Below are experts of layer 3 (counted from 0) of a mixture-of-experts language model. Rows are named router (the router's row for the expert), gate (a neuron's input weights, with its number), up (a neuron's input weights, with its number), down (a neuron's output weights, with its number) and show model dimensions 48-95. Each number is 200 + 20 x the weight over its row's rms, rounded and kept within 0 to 999.
After each expert's rows: a language model's description of what the expert responds to. This comes from a sample of Wikipedia text that the model never trained on.

# expert 5
router,200,225,184,215,207,198,184,181,212,190,190,173,234,210,224,207,226,180,202,208,228,170,217,223,213,228,192,184,226,205,199,213,226,204,202,202,209,209,228,183,207,207,202,199,250,183,182,214
gate0,180,226,171,165,218,177,214,181,195,211,205,178,158,202,209,186,231,181,212,194,225,201,197,214,208,198,166,182,192,207,216,220,227,191,171,178,231,222,198,197,182,184,177,188,207,240,204,199
up0,197,187,214,184,209,207,192,176,199,208,213,172,200,200,191,195,214,199,161,187,217,174,171,211,196,204,195,197,170,229,197,216,183,195,238,202,219,211,214,181,206,206,201,176,205,224,229,194
down0,212,217,175,215,199,221,208,207,227,214,231,208,202,184,208,214,221,185,192,174,224,189,205,145,211,234,206,199,188,233,187,188,209,179,208,191,147,236,199,228,159,210,182,181,212,203,227,221
gate1,188,200,189,190,187,191,210,238,210,206,173,160,212,173,245,205,222,226,218,202,153,206,208,199,185,190,210,200,158,212,183,187,181,184,170,173,205,194,207,217,198,173,211,175,197,200,197,197
up1,215,219,197,183,213,201,196,195,171,194,198,206,201,240,188,205,196,210,176,204,240,231,190,205,213,208,208,193,207,163,186,214,233,235,168,187,209,230,198,224,186,209,228,203,207,185,206,169
down1,166,188,188,181,213,180,241,198,208,174,196,208,212,204,200,221,236,175,166,189,192,218,209,224,209,196,199,190,232,208,192,189,186,190,230,209,221,199,199,193,182,196,181,193,209,173,217,224
gate2,210,179,209,161,192,183,202,187,224,199,171,176,204,174,228,158,201,192,218,220,213,185,181,203,185,239,165,158,193,237,209,213,200,179,220,200,192,208,193,198,171,192,199,193,190,186,199,186
up2,214,187,184,189,187,171,231,166,249,199,177,224,202,235,194,230,212,184,206,184,208,232,204,183,232,211,189,175,177,193,179,220,214,179,215,210,195,174,193,215,168,194,214,220,190,196,206,241
down2,181,199,195,191,185,194,187,192,184,183,175,187,207,200,236,211,214,188,257,204,237,189,197,218,189,210,230,200,221,226,200,178,213,192,167,189,221,191,221,194,203,197,213,194,226,212,179,193
Mid-name word pieces. Word pieces inside proper names and foreign words, such as gh in Zgharta, reg in Dregg, Kaz; also year prefixes 198, 200.

# expert 28
router,181,239,198,222,215,247,210,197,183,198,185,201,183,182,236,214,203,218,225,218,222,176,195,210,211,212,183,195,212,216,178,167,218,230,229,174,205,229,223,180,199,181,180,212,208,221,194,196
gate0,194,187,184,170,180,191,199,208,176,181,194,196,180,215,196,196,244,189,211,214,211,223,241,207,169,199,169,229,186,217,198,191,208,221,206,174,212,186,201,217,204,178,196,190,187,207,174,209
up0,214,205,190,194,205,187,159,182,196,228,163,180,211,180,193,203,193,211,183,243,176,178,184,202,166,161,176,222,204,181,234,167,167,176,196,213,216,168,188,212,203,185,245,192,205,163,231,190
down0,234,198,222,188,184,195,186,160,164,173,206,196,208,255,216,189,190,239,176,210,229,166,192,187,206,190,187,225,197,228,207,227,191,165,204,192,210,160,215,199,197,148,215,202,194,230,195,147
gate1,237,199,185,242,220,202,206,178,193,206,233,205,185,206,176,235,200,208,216,181,202,197,197,183,225,218,179,206,194,193,196,195,220,218,180,208,193,202,185,211,240,222,223,242,212,204,194,202
up1,235,198,202,161,208,201,179,184,220,197,187,230,226,185,181,196,247,182,148,184,231,219,188,199,214,203,195,198,225,192,194,204,198,193,191,196,207,210,214,192,243,207,159,173,209,204,191,177
down1,187,179,198,218,174,208,178,201,164,188,222,191,207,183,172,195,188,230,194,198,225,197,221,213,188,208,173,230,208,218,227,218,217,216,184,190,213,171,163,176,181,187,157,210,161,217,190,211
gate2,212,184,252,190,168,162,208,185,185,191,202,187,196,204,201,172,182,179,196,164,191,183,210,201,179,195,184,172,215,171,165,182,166,195,199,216,204,210,221,194,223,206,226,195,171,215,164,216
up2,200,188,205,189,197,192,181,187,194,198,223,256,186,172,248,207,215,204,173,200,278,175,193,188,189,199,183,212,215,172,222,194,176,193,198,205,225,213,173,223,229,188,188,181,204,178,229,229
down2,171,201,181,184,204,243,215,240,231,198,180,214,201,190,200,210,214,221,236,202,176,192,196,207,174,192,202,180,227,251,196,265,222,163,230,213,190,192,206,198,204,204,201,188,187,215,189,221
Headings and institution names. Section-heading words after == like History, and institutional words such as States, League, University, Division, NCAA.

# expert 18
router,212,230,206,208,195,208,202,191,199,179,199,160,193,183,203,205,199,214,203,214,219,194,177,221,198,212,180,165,212,186,231,190,222,220,198,144,220,222,218,163,209,175,198,234,234,241,179,195
gate0,190,205,201,221,181,178,173,178,167,203,183,222,215,152,215,207,183,166,189,207,214,201,238,188,207,222,223,237,203,178,202,174,217,165,209,163,201,213,201,232,197,215,188,212,218,211,187,177
up0,198,195,177,186,165,197,213,169,192,224,233,214,205,239,230,204,204,232,227,171,213,208,161,205,190,189,213,207,182,243,209,215,177,192,211,216,217,242,173,181,194,206,212,215,212,190,177,194
down0,230,181,197,229,184,187,205,216,176,211,181,217,217,199,198,208,186,176,230,196,227,237,228,222,160,187,179,202,201,226,234,205,206,206,217,196,234,226,178,184,199,226,204,174,216,220,205,226
gate1,192,206,187,177,184,173,202,210,187,220,193,218,242,162,196,190,177,187,210,201,183,245,206,219,210,211,202,229,187,197,192,184,191,230,186,219,216,207,206,184,184,229,224,221,190,188,237,198
up1,216,210,186,224,212,166,191,199,222,213,194,230,180,220,214,215,218,178,208,173,188,205,182,227,194,189,169,198,197,203,185,183,170,202,210,223,209,216,204,198,205,233,212,208,203,185,190,207
down1,166,211,174,167,199,221,219,214,171,198,214,212,186,172,211,168,178,186,179,236,244,179,194,195,193,213,215,204,192,181,213,205,202,234,191,208,152,200,199,177,153,199,222,219,227,207,208,222
gate2,191,195,200,201,196,187,200,201,229,214,185,208,203,171,220,235,237,223,166,176,182,183,209,178,183,163,220,220,189,185,190,197,155,192,208,162,208,225,183,196,186,195,192,177,201,220,197,206
up2,222,201,197,204,198,195,197,221,205,215,213,201,187,214,186,205,219,215,250,191,196,189,210,183,210,232,211,201,220,184,181,234,202,209,177,213,184,141,200,219,196,206,162,219,187,209,198,235
down2,202,212,200,207,179,201,202,196,186,180,216,157,212,183,196,204,222,206,157,182,213,209,231,196,147,216,202,225,207,192,221,186,175,210,210,168,221,201,194,194,212,188,198,216,182,175,182,252
Relational prepositions. Prepositions and connectors like of, with, from, to, between, often in fixed phrases such as "one of", "as with", "as to".

# expert 7
router,187,229,205,207,201,224,183,206,191,203,181,197,209,170,215,217,211,212,231,190,228,186,185,208,250,205,164,191,223,199,183,225,227,219,213,182,210,208,235,183,196,186,232,240,233,207,172,194
gate0,218,205,213,175,203,178,236,215,190,177,207,213,196,152,213,200,228,210,217,178,202,187,238,179,177,204,193,180,201,244,223,212,195,212,194,202,161,196,148,189,205,164,186,182,194,189,179,168
up0,199,203,207,185,217,193,235,190,158,232,215,197,208,195,227,180,212,153,162,201,221,196,176,213,174,175,227,197,183,206,176,167,223,213,241,252,170,193,190,202,207,212,215,206,221,201,212,188
down0,219,184,241,215,209,164,224,187,217,217,193,190,237,192,209,207,230,208,217,221,186,183,193,157,182,195,183,180,172,187,178,234,212,211,241,246,203,215,209,211,217,190,181,204,179,204,230,190
gate1,201,181,198,188,193,194,210,210,212,223,191,182,208,229,232,240,191,201,221,199,180,180,186,203,152,203,159,235,198,208,222,206,237,214,235,183,202,206,217,231,202,195,188,218,194,191,195,167
up1,206,224,206,173,186,195,189,176,209,200,166,192,194,193,208,236,245,242,240,207,182,204,210,189,188,178,206,187,205,218,207,228,219,213,219,217,185,217,197,179,213,185,209,191,223,200,220,213
down1,189,177,243,213,229,185,215,215,244,212,169,187,231,202,228,225,181,231,204,186,192,192,188,190,176,194,237,188,191,205,198,215,195,214,241,195,157,196,194,183,181,178,182,184,194,190,182,212
gate2,177,170,240,204,167,193,174,194,197,165,179,193,229,182,201,160,213,187,189,200,215,171,221,235,202,210,194,214,225,203,187,213,223,194,206,248,198,223,200,176,162,213,238,182,216,181,199,228
up2,198,189,214,186,162,232,195,209,211,202,144,160,194,216,191,193,198,199,200,187,185,190,195,207,195,193,213,217,219,186,163,200,214,194,223,193,195,169,232,195,188,213,200,174,182,222,184,188
down2,227,180,205,190,163,187,181,216,181,217,230,222,230,209,195,218,182,188,173,190,212,198,174,162,234,215,235,198,193,181,177,218,174,222,190,202,186,219,229,213,195,182,187,206,189,218,233,181
Foreign name fragments. Word pieces inside Slavic, Central Asian and other foreign proper names, plus Mc, New, States and degree signs, e.g. "Bor|us|sia", "Kh|ot|an".

# expert 25
router,195,229,182,196,185,215,193,184,208,218,189,170,201,177,201,212,194,187,212,215,219,163,197,232,191,238,169,189,202,179,220,190,217,215,210,164,201,216,218,202,200,204,206,222,218,211,174,197
gate0,194,206,215,194,193,229,197,200,222,214,181,169,213,206,175,239,209,211,228,203,195,200,190,187,168,193,182,199,190,217,220,224,233,207,210,147,209,237,257,211,194,212,211,175,211,222,192,175
up0,182,183,196,167,207,166,234,216,196,186,206,226,237,178,226,213,191,212,222,207,237,198,200,213,209,210,213,195,199,163,161,226,244,175,209,211,193,179,191,205,172,202,213,219,181,210,211,202
down0,188,217,199,166,202,180,230,225,178,197,231,182,166,203,228,185,252,201,202,223,187,178,188,205,192,215,191,200,153,183,186,207,208,204,206,194,201,206,180,193,182,229,187,231,173,201,216,201
gate1,197,199,174,212,176,204,192,231,192,175,196,207,173,201,212,191,204,214,182,218,212,171,215,189,200,186,161,199,178,166,181,171,231,188,208,201,206,227,183,227,206,167,191,213,199,222,179,180
up1,169,186,169,186,176,181,201,202,208,200,228,208,207,198,222,219,204,228,197,236,232,224,247,217,174,208,199,194,188,210,220,212,218,191,228,211,184,183,228,190,219,212,179,195,204,206,185,202
down1,197,146,211,217,205,177,175,218,255,177,195,194,201,199,196,218,199,195,228,229,224,210,174,213,199,215,184,203,202,184,179,231,206,223,194,195,194,184,195,219,199,243,215,205,225,228,201,165
gate2,194,215,212,189,183,220,207,223,196,216,207,192,235,176,212,209,191,178,219,191,177,210,205,212,214,207,194,203,245,211,184,203,182,195,214,234,220,181,180,221,198,222,208,225,197,210,174,222
up2,212,204,218,184,178,205,172,195,214,213,208,234,210,192,202,189,201,228,195,202,208,216,201,187,193,199,207,202,214,220,199,215,162,200,199,196,201,207,215,199,198,201,182,159,198,170,168,193
down2,205,198,194,180,178,185,195,220,196,185,186,202,221,194,173,184,189,191,226,180,213,205,171,224,168,187,159,219,192,173,212,214,200,196,201,193,202,193,215,254,212,179,188,218,188,176,157,219
Prepositions and verb endings. Prepositions and auxiliaries after a subject in narrative prose, and -ing/-ed verb endings in plot summaries, e.g. "in", "until", "Real|izing".

# expert 27
router,202,190,186,187,193,193,208,219,194,181,186,213,205,164,216,194,200,211,206,231,228,196,160,213,198,234,178,181,214,224,203,187,186,214,193,192,185,218,194,197,217,188,196,208,217,231,189,198
gate0,202,197,186,181,185,193,227,176,181,199,202,212,215,206,231,219,197,207,201,193,237,169,199,192,197,199,180,216,205,205,206,192,194,227,201,184,225,219,194,190,218,188,180,165,190,192,198,212
up0,222,195,214,161,207,203,209,179,194,197,197,191,189,208,227,158,190,221,206,181,211,187,210,191,144,182,212,203,207,210,215,222,185,216,203,218,195,211,196,216,162,193,199,220,185,167,166,181
down0,209,185,200,203,165,188,190,162,173,189,199,191,208,209,203,209,231,210,255,210,162,217,193,195,222,149,221,210,186,187,182,221,203,201,197,210,191,204,224,194,195,209,164,173,188,196,186,220
gate1,202,203,193,204,228,210,213,202,194,186,203,170,200,203,203,197,192,199,211,186,212,179,181,208,216,205,171,194,177,187,209,182,166,217,226,189,215,201,177,219,199,202,221,197,224,232,167,217
up1,205,225,190,202,200,223,211,184,215,177,203,200,186,179,213,234,188,225,222,195,201,185,203,229,197,210,195,176,204,242,225,163,218,184,228,183,200,177,246,173,218,164,192,150,226,204,216,200
down1,185,185,207,198,211,199,211,186,176,220,209,184,202,186,220,204,226,218,211,161,206,196,204,210,205,217,183,191,179,212,198,182,136,195,180,177,236,184,203,188,214,177,212,222,182,190,169,182
gate2,167,193,184,183,211,211,182,213,156,216,225,190,210,183,208,180,167,182,195,191,200,174,189,219,178,195,193,167,198,199,194,185,209,208,197,189,234,202,190,163,205,197,226,196,241,198,214,202
up2,199,189,227,200,246,209,144,230,202,190,199,206,178,228,214,178,209,129,181,162,195,221,188,227,192,213,216,184,203,185,208,178,207,228,170,214,193,151,184,210,178,232,212,227,206,201,209,163
down2,209,244,227,218,201,202,166,205,161,207,196,211,197,194,180,192,217,186,201,168,190,180,188,197,178,227,180,194,182,202,203,200,178,198,181,190,193,193,211,234,213,217,176,207,168,209,229,224
Sentence ends, census. Periods, line breaks, and table pipes at clause ends, plus "families" in census sentences, as in "About 2.6% of families".